Experts of a small language model.
Experts: 6 experts in each of 13 layers, a softmax router.
Below are experts of layer 8 (counted from 0) of a mixture-of-experts language model. Rows are named router (the router's row for the expert), gate (a neuron's input weights, with its number), up (a neuron's input weights, with its number) and show model dimensions 128-159. Each number is 128 + 32 x the weight over its row's rms, rounded and kept within 0 to 255. Numbers have three digits each.
After each expert's rows: "mostly gets" lists some tokens that are sent to it at least half of the time. This comes from a sample of Wikipedia text that the model never trained on.

# expert 2
router:115119098101135184105167131146121103139130127099137133174100136098145150099125107060129112151165
gate0:133173130119133143160151145180108160181121115112122118152045106131163157155142120071128105133090
up0:121084125075114197156079142109136194186146156124099083096117137144125128151124140111155164160128
gate1:101119148188136112128082091083172118190143093125082153151147116121133135066104093109173136135132
up1:168175092148118142114068172104099151202100140158100077086200078125111109108110103094137192154136
gate2:112076147152118145141118191165137116121125111170160132154195093128118135158091122163154110187121
up2:156065123106124167155080153171158164163159135109190107110139093075101178106107094142150105149136
gate3:059088110127140126131131189185136158176083103066142108051194052099167147144166120081135200089130
up3:143137164169144110169122127110145076156047146146102133167060155183144145130087166208160113133149
gate4:105116085195170112104121156151137127142182176153096132109160132134159175096132107131165120119153
up4:115116105152147099134118141129123127197142171117100112099141116137133162110185160163121162113148
gate5:181105071131161159171106094091086129113170165118086081177102124157077128127096117155090124082093
up5:134081142112085176090124193111148124114194083126090124113063104152122163139136110130086075128142
gate6:132145112138115163120118111181136099141122082107201141145107111118140129100140181118148118116141
up6:102162173111105124195142174112114186124133112134071159111084106152122105165102100171137161150089
gate7:098063154145073130077137116135108167118134115104111113113168149079093176136110134109117147140162
up7:130090065067141073080171152104111146155084107148117110159153055166099047088151135127145102166096
gate8:105087138124156101096173100097118086131166113123128157149127139107133052061105138137116089092154
up8:138087172175137133182123114120143124162181137098116096156106128128143121159115117153098093120144
gate9:161112136157144143139125183101133088116139118122074102141133132152158070137153161121182147120156
up9:138138101152134114103143130131154161122117148087155153122137084123115156077195087126134092097126
gate10:090204153142178104084150092112158144174148118116148109189132150115098085085178156108194109152117
up10:170106178162140149160115114128178170145109091113065164096113106153156126076104113153155117093110
gate11:105103130107064168134157142087186095124160145146120092158175156117136144122163120063118084122135
up11:151156105118132108150134121102110125072127121158067124139143115149082117156127113101101118134096
gate12:107159120141135087077116149115181128184106148082170160146093124101119161089089142126067104095141
up12:095158196115100082098131140168166138141106126077151133125128101142131165100081079112106126074132
gate13:143173160119134118109112148104126141133142110112155110138109110140119187116157128121092127126119
up13:111113111171150134146151175136094155158136136150161146156134099146119127165139087133126189147173
gate14:140140174130125093076076119094071124084140143092137113070058109173120077156089116173130072138150
up14:122145105140062115109111190111188125051094152105120154145124101118132124127136144128153062115146
gate15:161162124017143082160158150070161176140190172146110173181132161110190114137174102114109157119124
up15:143125112095137083130084143154093107137049179131172136113142125145165140118116143094165085161115
gate16:158080115161120119091105131139142110147090092121152112133105103166094101164139103090130044145135
up16:134125160146086141161133133068104150127135215124114178117157148144128141155097162151142164148121
gate17:123136079123120097123141194110108101132160132175152097154121109116169157103103125101124223112133
up17:117114097045053158091125094162159108082140106134091087099111165127142142090156152137116081106158
gate18:125142033176142139121142173162123103116146126170136101145085102092218141150152081127090110129148
up18:107092091141083142090147171165122087111068105164097089168095101086106138108106091069160078139153
gate19:132148117102117125109162113158153070118112165126131077169120152093154143146074130156194080112175
up19:168155066149097133070175169156137082125149094167143153115130098144189111075116102191150101167149
gate20:115164109140111188125139123122138088123134092126126064159170107123142135140113145115142075105111
up20:111113141117136076115096113105088106134176167146133171138117175127090108106174184094145136088114
gate21:111148155157128151157171152163129156064131123128170144133120115130142105081093102163147148130100
up21:175147159137159052076145111127184084131133101105119109151126143119088100136157164102089101134126
gate22:087125177090098173113234129075101113053181130110122130161166179125069174126132115159095099122211
up22:110165097107165086141069113142152079133062134180102131073072118120168142091173139101139146156120
gate23:136077110080133130143129147110125165162121086137104149089120066156101217116153156078161158067106
up23:167077120134152129086062110060098105121115093111141101169152118126128105105149170073146141042053
gate24:124062149163134138036233129122131139115126063142130110167115143055114154154090134150156108152120
up24:134144064165112104123191104137159138093113155134150175116128108160118136146143160142103134171100
gate25:109111090115101123095097155116179165092176127071125181121172093158113099085163177110115110169119
up25:113130074159155159121129194124193118139142104106151126109160158177141095157158136144197103142138
gate26:096130085138152170116125120119131119102139098111039112150135095125150098114122125189086138134110
up26:114105133116167204108133141070173130143143168123121119140114109125114158088167180172094129159142
gate27:188133121155133157129125108149138142135118127099159135087127073153129140137156155068104115062119
up27:092149195126197106168152156152174150097110154148149155128124161149093112114092137135118087153138
gate28:138104054106105154116095122125148097148152128132157194166086157070128111120048082146104092089195
up28:176159119119151137177100103113157107128189167155137156104131055118134101091145149122187153111124
gate29:187143067143128153141151142159151149093099128054146120121131114190113229105106114129132131087155
up29:080137143170122098145146114175150182138124126098174137141099112176127121100120140101036048140097
mostly gets: " f", " st", " un", " l", " Sh", " g"

# expert 4
router:088131164118126095126097116064092152117164132148063141093108127143152183159128120129150122085101
gate0:121164174145106061119126095049157125115130150170103173114093130108140172146119133135150115072161
up0:098160102137142110123154099121150155138131127115105139143129127061128190123085163109143131105102
gate1:098148117159121139095132177061120114111140138152065155111102122127114118130160099070152152115205
up1:125181110054127140153154153134123157176149113156158132112069142153131107142137116088139115150160
gate2:073131174137157148130087170159156111132120148094097138106112122183118165153125128095165137158068
up2:127100144103094112100049147074122114116117107096141143133115076130073143165133162124098108138074
gate3:075123135170158099118109140116095143164139134125121154170074152126116111127152106123126145039127
up3:184150126133125125126095152127103101186146114138068139192079059206128169101124097144112157103111
gate4:143099118092132156160125125091189122122151151125138110090120134109160150203120130142100103071117
up4:187107063055112125164090156094133151143141154115112094089141123193105077181107103164169109132079
gate5:084110113117101147088101151074124110142096108115152192121174129152121126154067142115109149119130
up5:226155161137137144127142163093103203138130103142169105116144085189111129119130142093190067143129
gate6:148134173117046147103115194131183112148149131103177084085132100138176173135104130141062129080155
up6:114139158168129097149185127144143168081069113128135184050040119150159120050133102131168142138150
gate7:117069132114083121053103085077162104143113114126171150174185103121126135107135097128149091157132
up7:100202138086136098125067074166164106167154088118129099137108135143084148144140199080124133178115
gate8:141149208157118110147152127105100189150158109139121135161099074121102133139149143049130121071169
up8:136092199143143203198142152174187120132125077141116110115093161117132140125096101110107060187155
gate9:166119180111171119135085107128140068164105192185131096136141150146158140170113141145134099116063
up9:174182147142072115157108124098148105161143166119102130094124132194120132162117148120123142127043
gate10:077177181220147109106190128092118201126116116094116153119104183118127146182108114163114113090065
up10:168125154185096104129125116154167122054221121067132109111177078120134135166131140114168105152115
gate11:108108141133147190136127094110102135187164202131141159151133154184132092152140155094141142091162
up11:083137141113087188137129141103141135139155095157087115153134114133127109094121111173158116163148
gate12:125137098110148123137098090164116109169138167142141141146106174147168129167192143117146120077102
up12:115133120158081140127163120131077128129139157135076113171110122152063088115138069134170138110110
gate13:096150098164151157139081132083040144117099162113167101105067120123079143091155070155144084123099
up13:126103109160102127146128122094079147182141103079126115110102106141123199104127128071102136123123
gate14:141123080177172128080195103136157127107135151092180174046180103097159098117132136096146113105124
up14:144134116114128148108127116134184185151071125134096111197122155146122117139105110146136119166133
gate15:107170177149167134125184153119079127069097151097130146175123133157185184133105113156107137108122
up15:152162132119079109081127130120134136078131140149175142112168127134133194110131136124113099119169
gate16:132150143098146098102121148151132111106133160169073142143109106103137169142139055131101168169192
up16:111108174071104094124137116159158152085155153111117103113089172111026170167165140113160154167196
gate17:137142120118150075124079174091183155129136115109116128175092081113159138140149140101058138110135
up17:135159084120158117158179164191142156192113128134170109118118114155167146191133137105088149140174
gate18:119147145111148101071088169094067113075144133176098122109148119148115137127066121136142111087150
up18:162122101121102110119135127115130084096205166103140176094129135100092050129141133137101147109133
gate19:114165158138141147156103147145151119117143124118105113081129120122209127131138145133146143077114
up19:091135208124111105115139109124131146128122189119131153103132113125120158076097115141118218089115
gate20:082085167134173149137103103112122103134167168054122154151097100124043123164093133135139140188101
up20:116147166088114117168167081114146112128136136148097134118138118151158087095145188134128177145073
gate21:132071125043126172129180112107091154132197118156085128125129149121182146097109156154134128106082
up21:094114130064100089152116097085129109189130115123083138139148101127120086086083147101135155090106
gate22:105125134143124186074078051184113125100045108079138082142088161130141098093138157073115147069131
up22:096164111179113079147167135122133187106126166113165202137095143143098112100107176116092118174132
gate23:099082145200180107126147059140123141119123102101149182086123108177144183126101102087200140153122
up23:166169112114107143101154147139116176170121099087111149135140147112171118094150141090113117139125
gate24:168108186121169188094158108177151111169142121079092104139177142165169155149175101129114124094132
up24:145143148148125149132142164123151145154166096138123033098213109120154110098136128108065112109170
gate25:092140098138240128173100212147151166093096117128140108121087154179092154169169176112072112141133
up25:114156129102168091122133174146139163069148103136113122120070097083124141151197142169117072142096
gate26:196085161138153111162111084107085101133120073166097174157157121120086131078155149169089118083101
up26:161159160110154119200096179153216173102140136106125142166133159111159083068073100191119124162141
gate27:096096192105140164152076140131083070169077116077115131103163115150147176148122155145104199117161
up27:122190117160137176131155087071136079112114083145140095120138205149108130096081153157083112082182
gate28:164097165164105122132109148094136102147166119138140116225102062068150159097123168182145110145123
up28:151137057098128152081135086136148173167111106117131112132163153162104109180144103111099033120127
gate29:182125110152157140106056175114090155099138081141130124107109106124161126122091120098114072065135
up29:135163120160148112165062140096135108150188110091155192191144113124152139165122167169092185122075
mostly gets: "==", "\n", " ==", " ===", "===", " Date"

# expert 0
router:125136130167157067108126126136096144144071159141137126120141127148075105099101145118076131105169
gate0:117145110079076098174147127107072173121162153204108095166052084153082095117157127137100163099122
up0:138119159175067101166021167109123101099122151097097139200131065116136180147127164183161094136158
gate1:128121109112121111101151093145178101113167144157128119118094076085130110089110166119138141103205
up1:112117116107157127112094151133052176100128186157132131108134099137130096141141132143101141166125
gate2:097087094101129139144106145114124091136148169102089206153149126141121050119121160112112161110134
up2:088099137193117108103158124119096153104136127119127205174127139110147091048108147102055151139131
gate3:102111141135107118112147153121106143150097180144098128162129126170171130101090210158117115117093
up3:144102071101169142125147134110109083113049107133074088077063098079149073136098086112109109130145
gate4:121143136136150160112136118097094105122094165117150135179185140156185118162125150085104075130115
up4:135163163108175082129148148142163171161128096125154065139179138095125108184140178104116150127085
gate5:110166138098075127155142097077145117175143086111104085159116124158151091105132129128129130170094
up5:132119109116143067086113065163130074114101107102157144156142103138121077117152156149108186136179
gate6:148044086195115103110182113175144090113170122076107076109207120159143100044113077124129141115144
up6:147124131209153143145072120179039097125179138145153127132090155123107157131113143123179099118119
gate7:138154137128118116099104146064133092104134055189161100068159100122116123149148076132098110124099
up7:149141118133176130156093152147225131161105092203155136124156126121051125124176148104074170144131
gate8:137148137167129130078177120119088148170100108147149156178068076124130162072142116085159126187181
up8:113137134142178118177182123122149120114088118120139118155126077139165150072111115128114143075125
gate9:152154139092122137143119145220108139138102175132108098078139145127158154165129118150198157088115
up9:163151114128128100094083183109165126110137142157129132105130182092135151175105133117147152139081
gate10:082164072151132089113109175162092112109090211147126116154114070119063144104128108140082122148151
up10:106115185095146137179178135123143101058138112123169115107141171136122129107088135132120157109138
gate11:150122153190110102102077151116113167138093157156140092100166105147112105072068070157164102105098
up11:149171140159119168178098146131174118082126143127090134142108095120105119105159167172145075078092
gate12:081141082155068135109163119112066119113112135121192124116112147134097119131109149131134117164158
up12:118137140097176176096122142160147104144108126111163114101131137127123129056168161138125135111130
gate13:160165067120157074160147137117143127111166139156100167145122052136116136108107140112102143138170
up13:109126094075142104156104158189080161165130166145106182145095116111182145161096119163129153150121
gate14:123116110151151157035144172121116186122110119095121117133171116157112131136175159067131116165160
up14:127193096095168114090144140137146090159176099153100117135103137096151205116139086123116090103154
gate15:122177120124156126141123139070145092130134125133125077106123087163132160131166138142115111118151
up15:206125115134119140127107126092199112123133131168138151114186141135185085109186123072099140079146
gate16:162087168158080108105098131131060162131154137164130143182089126147149107086084112149119114174143
up16:156102167169140155131138173100129196123140109147198148091162138145119201144144158099088144158160
gate17:132139151209125087146069051117150122134138098140129167126126048150122119124149160115108170141189
up17:094140098173179130144118074145123120125100135117123137103157098131131078065138119175126115137121
gate18:122137112132220118139147160146120097096087058150098106119103150177155137083128141123142146079120
up18:134149112173128148108118069150137119102087101092159096072145125073174123084132073169121153141144
gate19:148109139137141109102070148139097171175115097116151151138138076188162183091071110103100129093185
up19:149169137151116163126147112156157104051191152153169107116134152111119130201119154115159105180091
gate20:118135159155189134153116085119130189135145103105156170110144155141090119181107111140131134151197
up20:140091157125158141125097117131154078108120062101160170129159179145099134152077068129124155108073
gate21:161145144141124091058134076132132128198118166099107150168147155154113061101136163132113131121100
up21:148184135124159136130154186147146128092101141135081074161184127114085154095045123123131103113176
gate22:048169096163100048097057124139128149117128136102167161122188098166106126144177115088090124116183
up22:136108097082096190127140164137074159130146151127133095099153123131113068119181096179125126122144
gate23:121099073112120062076097073109162140143082139085142121146139129150133131072118150139097072180150
up23:130099105129146100129130125092070158112140212178107104170138109229170131132112104069131123116151
gate24:084128126144119104146151140128141116143134128156103155185151176099124050081086090177070103186140
up24:149107186151120100158108086110156108104097154116116105146071137085029131160146109080093199143154
gate25:121097132175156121164108136107131101033121125157125102142076098134109158130136094174103154171135
up25:121142113138096152110066126126137108124099103121110132118158081081135102179180071121169227133131
gate26:162208125120112159100154107144104151162121114080130138115176170091171097141112142089204153089145
up26:120070187110150133136149109125092158158120115068047128147118109146085129116098158122136114107093
gate27:152124141173100133152175192166131125101138104149162156114106136178139143101118108151080155080157
up27:152125127067170133171096133141142155152110150107082149144049099102108110170136082017178155143163
gate28:176137139185138100161176091150121097128113138159112120093141156122104095151153126184111150119102
up28:075127141153132029144094119128119110140165161073093189115104115176096188112157150145183111133143
gate29:126133148110065144095116130122130102119099153122093176190129166124158124147080156102097109094123
up29:120175164080107129093110115143150122125136101111087151130160182123133119103126110130110150130174
mostly gets: " that", " are", " which", " was", " has", " it"

# expert 3
router:143154144075111103178115109166104107126109118049164073130118116101177095174116113191183147176047
gate0:186190144088218124146118062126104167138139083133118123136136193142094133174145109082083151151164
up0:141078125105115156141117167127156049090130105128124146114108134090130104107119052145152159105133
gate1:126183141117129094125146116157100149106157157097134077193175176132089136176197136192147132111124
up1:124137167148084166084149135043088079088103109152183125162131105132123135169118184142157084172137
gate2:143154098130121103144116103137129115040133106113126125140110092114112148105140098181086145092135
up2:127096136089123090141189147075162088194113190111077124097093158171128163157144079108078087127111
gate3:082131106106088106144209155165121127066115113088165149079120139129118137128120137142120130110090
up3:109141117141094131106104125125128123048127110144154182205153099099159091151161101179133144170121
gate4:149144150166145100114151147146115132092105141102091129147151132171138074122190170180086121142121
up4:110161086159132157198150179139159110128091081166061153144129132101101109107173147166132105129103
gate5:149130077192133137097115204125130087096151163144123079113091115124096098118203111107124124140109
up5:075124144081122158132101103126073165148185080102150108138174096147081086134211144104120134111173
gate6:125052133129129122132141143185121160108143173057124145140106096123135108144062174100120170148180
up6:098136098144079125145108131149101144151163141086141121203090144091145172120124113118133165143142
gate7:135142122138187091137128101178067123179149090125124156101090160107095083138111105077145113157145
up7:106075161178125146111176092161170141088180128079134154123156124151090137113130123086170183094128
gate8:131092182156118076128132165097204173135139106146162087077110128140104149110141170068183177119107
up8:192090133119112154144163137089130077124117132145131112115100094143142152114116135111106143147135
gate9:083048148132160142155205075131178169077014136099156116111119139097123136122083104181138142159112
up9:105151112105116130086120096112152176089068138077142111088109142158103153109096158091137100126145
gate10:141169115159083098055146141102170115113116133089142145119137125143118113165165155131089156083101
up10:144144148120126045072107132105177122126116154164145208090128116112158123146143144143112150090149
gate11:125065170186112201134150086122109107128103110124182105183120145132073093130134107138163108116125
up11:139162122121158161130082151140105089077138113168141121136146068161077109162135151173135110131091
gate12:160156208141086128157086110050109056131125120168114132136126106140149179156153120191094155117124
up12:115141074127065144145159085167153127094115154127074161133135168126151111131119090094123052156167
gate13:142144102129096139124138123139163079136121196174121139102116067115059099094156158109110169135099
up13:204150146123110152085140110108125134140134190125161114111118110106182091095158144089125194115099
gate14:133201131128123131193153165165148090128131137126155124151107141145081138114073113169179132140072
up14:125104086102159138154138079119103084154156171143119166138132134167125048141142117059156156124080
gate15:187149140118111091174127159154119136094107139132119085096149127114145125147109133145196120124165
up15:096141121142135115156070129127099116116101131127115088167143096131090126115142097146098099119137
gate16:079130160140170144167142185140112124085121136053171154146116129102155151149116095177129127158160
up16:132138076088126056143156094108151116187155146149165126073096147176091127136081137051093135126142
gate17:122102098171087057162059155123120113158094125114142076124124093116092149108101157128128128127137
up17:114165144121087121079166118157056139139068107119146142095149122111186157160084169110141120108080
gate18:151176137074110146131069123129060099131143152119147112074167129108123085110107151148110116182157
up18:100133074140182141119034106169096147120155124166124144123161142102153165155145115071076118153183
gate19:122101227146142141229088126010176112121119079156179145135107077089073110122149101162128179104129
up19:124135134118059116133137143084138128073178146020223119173099129081145104131088135114172094114178
gate20:119141126135174121106129120101112139111092089068166101166144140108162081134181122172115169114128
up20:161128176180138112158159137130172181113056134029104155092104156132156178148156145134158126101068
gate21:177152134157170131147132119101121138064159086068154093153135096173134092181106113150097148119136
up21:116137124111137070190155142160153139080132061083096192125192123153121136162072128128125203133107
gate22:106180130193168142096083113205121159129099109110127151182097164104143042145210127169161124144146
up22:088165095180144140132161123104127148147128102143167210123090156115151130121131168133150114076134
gate23:121136170116091100099141132094135123071111203103108139094093145181152081175103154132137091093074
up23:102159099119120149139097173158136125146094089111154118160073102125117188145157118100126125162160
gate24:146162163120152146100017140108191123119116156124136129097154153107121112113158112169124102088177
up24:098131103179175182164136150153061176147105102129113111149133066078096159151149123147174149097123
gate25:109104123099110107125151165105179112087150183131093113147135093195091138084155105144153177148047
up25:110110106176114108124143101065078119134094128107191126106155089102176144164096085135174085129132
gate26:137148137109114151088155158149167141113104116060154102146103069115126101162120157163127066092146
up26:141125138135135109040160089089162097161167157093127119137106085135084106119087110110120097071119
gate27:099136129118134133141169136133114092128127128110201132130115106122126117135152107233025055084125
up27:181163156123148159146113092111133150156136151099072083106156092112065127117120131101126175081173
gate28:205139091090079121074083091148167168126195160133099131135105081098128152102092091155090088133135
up28:149156113083112120108126089191151129152175123146040128086145060146112093046109118119125104078140
gate29:115033117140145115106134164102117111185114109086184162086092092137120150117146099097156137152153
up29:168123119150124095179079113135158124172128137058107089114140175155108165191101154119186063105113
mostly gets: " −", " +", " ", " $", " ±", "_{"

# expert 5
router:146105084141156134123114146142190096130142115103165145178123148170079077098130132150165135149117
gate0:139096154124137148091167135135069139102200180137207112142111130138099164079119079158115091195193
up0:068125093077109142055148099107148132122171160156080102150183074157120136121159099146170116126156
gate1:079110142143124130084128154121217156089127122141120138140072130120104104156149095118139105122097
up1:149129115145119133103095173150146124104100103155117113110082136137063109141199095155151056158091
gate2:163148146116182136112152149060168188190126133077150152136154189129132130104111101139117143086119
up2:176061165083142120099121152160129147168121098153116118063114189152083167148156111152143079126125
gate3:169139143073071155140139109166074123044110079138202145115067166101117148131117134125111126140150
up3:161173148156077123152119175146085117153103122104156110171135119158084119156169128120161123105122
gate4:151097067104125196072167146189185117126108110153174130131064126090129085057159140116197186106159
up4:156076169191128104104114141106098136076115113101116204177146077161148097187149105085148101062140
gate5:131043110078119152176116082154125069142065127126123140090145128138097107199127127122113196107178
up5:141151165163116142091085153123153155088175151119114069172129108129069200120173062172124084160130
gate6:095097093153117152166246109158128070173142153170189144103090167082146143086103197120108143179099
up6:145133148155162131152089129086161183148140136123072086154138108120159147116167103111112150037105
gate7:155162161145086094166160167125154080095156091121123153118131183114196125087112155119103200117135
up7:116160149206113125155138114162146124131173113138137160180088096136152137189103123141150170165145
gate8:198119133177163136142105131102094118155154137141102103099130126142127154150193169106087089137147
up8:135104107155154085163147106111105111117140171077104172188121129172146099133095095143135095155148
gate9:110101182128130097090141147089211210117072182124114171104170101150110151181156049127076148083149
up9:140097122150114155095081141152166168035106114165187119146189085085096085134153164161137124133173
gate10:114092148083147141118183159157177180098074170117104080116146126126149105173148139148084093116115
up10:158111108060073077044142136087088105090199080097118076105152143168112174045097149100154157138167
gate11:154181135116147156154145108113117124108102170073113200113085090166118122111143113115093093083128
up11:142083173143164121131100141110127078068094139106152111122116083091122097133163141186104084114145
gate12:137182141142136153108157151041171138194210141059156157076120152144130080123151171152106124066128
up12:189137149150163136077149163103183112186183135085100099130130119138135114115142131123101149119122
gate13:168133141206077179143145122172102133112156167167069195110145131129116180117122104099111141113119
up13:123124129174135141138167141161093071109136147203107130141137151114082140073091143117096158223099
gate14:149140114124060119139077087131124137091122078129153152126126120157151154112110160122146096125095
up14:144204129111184123157049120127155138131130122139091149109122117140171146090132113123190144133153
gate15:101124125172152198095177155099130090092159134113106167135117137088129128167110132091156085176163
up15:122146119213097127115090196111083189057100157084095138135118135059103117128135143131125110115182
gate16:189084149074155150079135148129142114127133138094109112146146120115126122165096083089089125112106
up16:080156191186105131158115112181089107069118170179149162117090117137143126157083135126092143125158
gate17:202119087142148141148163161147132127098194110144087194087148127104103147111139116162103191178136
up17:128060075095143161152125140090165135116152105110136127087140139189088108095143152160184137164125
gate18:076053133119128080119118132115149089158131131119084097077138126140106116152180140094070078184140
up18:154148116081202155144134141117158116104106113106177180145127139102137128137152072125156100087135
gate19:173096125170135103114112130136189098158114155132098139164076147170144149137123110108173150158106
up19:140122080107172088132097092118121157176114082105153101128150151172162139148060099181182174103069
gate20:139170120234135112144174101125134121179127173121127126114126128126145109170175113091131172159122
up20:096169128156111101105207136206133163115132119141119139138111162123135079110162081041096131102089
gate21:134125110126110132111116082104147152130184116146102157135139112160088131140119125116107093135168
up21:163067142096152147172164161167183097095152055085155128170109131140155195135068128130095119193084
gate22:178101124148144107166058108094150106200146127106130117124045117095117129091163144159132152076107
up22:119100123078081126094190112145154052044112171177089110121131126147158115152115128097163160156159
gate23:100127100140136115113140080157154153194099119083087112154081104187168099169141111131170142150072
up23:131092112060143183095205166099115068101190103169112113146179121070102051103153160111097071100177
gate24:165126126114150104154121188091150125116149088142107119146120114113084166092136108150107126131113
up24:112118120100082140118123068116145127085120083172153157114157115104218064110106148148106083133070
gate25:156130080153109138114111090139088142107109129149111184217173144175123146113124105118133161119141
up25:110135126168146197120152104116102113099127105106133129127081132111167121174110123164073097135130
gate26:157115105084078112115097074098142147115142115113092112098165059111135157113079190135105100136145
up26:119133120148111147048114166195098126060098144122140148121140151162131101166176106139125098118106
gate27:192180146132145142056104131149134092093174178124111109104195114163155146110160138149119187115115
up27:106103108112104118157152112121132138131128136169100114108130078125136134091069098111081181133090
gate28:166156172156163090079140152144114124106130143116103088106108128067131130142135169090120133079118
up28:170109119121189125182184134120146145134103122124097181172070118169104120162191133113137162149100
gate29:115162084151127132091073159150136131123130119142141174147199114153162146115096183108112191090158
up29:103104121109087093121118100117116134127136151128094085109107134124152083118128128126128116144065
mostly gets: " the", " The", " during", "The", "\".", ")."

# expert 1
router:152132141143088117136147130134150174100205133178116123100177125109121146159172135117081126101127
gate0:156181120177076121142128132159097080057138105107166156087124112145136113109139119118125157121095
up0:086138095131154124115164128121175140101143107107094111113151097178127151126102148117056095092118
gate1:122113197125098057115156148135205150134125174175083103106141160177061110069050167158137134137098
up1:157179147154136048094165152155135188110117132099058108149135099181131131112110182143119098056108
gate2:059168159165174122142140186140147112105140144137139114111126127075155153139125121161130158136170
up2:114128152139138121152116080107111134080090099085097111109180125105144123124106120145139170104078
gate3:115159094114138130179122077154103133147108118196081143080173064115111122116120137095152139080158
up3:113119177120128180127132109106158130057090115151166145126135117090091071101130148163119177192138
gate4:140121230133126194219100166120188110109078112120150126116089127064121125156113145120143112097101
up4:064094183095143125177142151125118148100143064114103185089126120096114119109106137161224074173119
gate5:113120089121195164150079124121155116117127149140118103196176065072157130088056176150138145120106
up5:117122137049087122136126094111158175104152084098134120161191104129132123128149070152143124168053
gate6:113130107117102117117111161061159155147109124057119126115104123145131108128136173105075132129084
up6:144149119169153108132120096127094155136143151153149099137113089131148187146132106118117140176145
gate7:136147127159157161138175118112185143140189104131099125150128098181121129156204139219160141082116
up7:143143171121159084108084112102194107118136185138168125142115164092142092069130151181070126120141
gate8:136115096183136131154095024118120128113060191139096102121149152130121075159107078111118114111177
up8:108066093124118148051108102122085169126096149161098104108127122186120105143053080082110171145126
gate9:109132124101112125119100103135159173158081137041156117145132112172109113163124116134131177139126
up9:135140100160105078133206160170124099088097103157128143128061107101132098137119167169169188153167
gate10:158125150147128112145094174170127117128129194123126105086135152090130111170158145158143131049169
up10:191169113091200235137141111156159130128091129171138088197151129155153123135118171177166143149170
gate11:145123156080053079113130137143134165090192128101087135143147143189088173114156149152182100135109
up11:117114140168195224128128126145083093170116140109167106133135165094162081153103115134159079145103
gate12:095118125142160172122116148124192139101124149117162117154074097156113123117185158095175065140122
up12:153100105118095120106119117141130134100047122128084121108115160121122071086132158185082158095127
gate13:189125071090070131099117107134118116110167154129163166117132103082155099176125205179123135111116
up13:069143161146134153190117123173171134227119112160127103124116188157119117111093065129099146155141
gate14:138163148167127242107099122088192125092132179160132121141079124111156166173116071114170128126142
up14:180116103115118098078096146144128125123155152076115108145102097158122129080138157133100147099120
gate15:172147189135099153156191107219108157113131155071136129168097152107102112180116142092151090179160
up15:172140141217111162090157117163108149144088134176146072122096140061066077122089096129169179090146
gate16:178108115175131127077077156106095106142140215172156144128117101120104182181170129081132125153171
up16:126148130129117129154150150107094109116146155154163071199075151118155136133206094118108139148182
gate17:137164120104180113140189115070104125076120144102063104069140168133091107134161126135064106111147
up17:076087154186094114142051118150100115108191116120140125125128122134100178117128183112172136155135
gate18:129126129160128174132079130072152161153114114163095189076167129133164194111150111104169152139105
up18:158133113212127119138097097186082110115123100099145142095077114125115137085122169114138171125096
gate19:130162152108110133087128119056106133130184133140125131106124187150137062089135124144185160068097
up19:090106081130141121107161056079147043133082156164048115134117131167101090095172133150112144120146
gate20:130118112121132073177102075103093087139146116117112120160122067119135185072104155149090086255149
up20:144191125126085145174129124120135121116092081178155072135105128131088122166107091212096168119143
gate21:117133175097154153207110127152157145093129124078099165134206118077100153144138155203125096131134
up21:105141103095139105097145112154154162136167145111093091110167092073079113104119177144143151080080
gate22:116083074090100162194154102148146157140159144123148123164077145136204102087147089068127148176122
up22:162200100105138117132090181149108163165116141177161160130172140165105145163155168170150098123144
gate23:124216119070116118130079096149082131112115114133177133110181118075151086076113123151170155049134
up23:128147159111094144146119119102089132148127125076135106141154116067173113122078104171092141095146
gate24:140116099083131095139096089153132099160164124082098133147162171106081091145167129069062176082103
up24:127133145175124166156109141125108127183180106073096029138158105077177199123101150153194091159130
gate25:136136145137096083153127154173073207116077083175107170152102125134143178153120085168082165121155
up25:094164121121118097097131110079070143159115080145109178220142127142136157161155085170101093212175
gate26:168126144132112141138136084101133175134121090124073108071131163119114121132164184116154149133140
up26:100088148166119046168115183176130090133096091139088163119071085091148107123146068132152145146060
gate27:100106140155118073152167129151081091110117145126199169172107121080123158132084107185164166175146
up27:144094149128173179108102139138168081105171146138067092075110102121132082130175175094138125130108
gate28:083131117134080136150118137142179123136169125174217124133175125135114127145152150176055169148091
up28:120122079160144126113123111079165125122129141098163128115160172096139121103101139114138154180130
gate29:136176119128114128075135107108178121118097132111113132110151080072211111095124149156115150136122
up29:143080099138120116089168135120103116134142141156138136087165092074135157070123169120142119134064
mostly gets: "ton", " Park", " British", " Roman", "ford", "ville"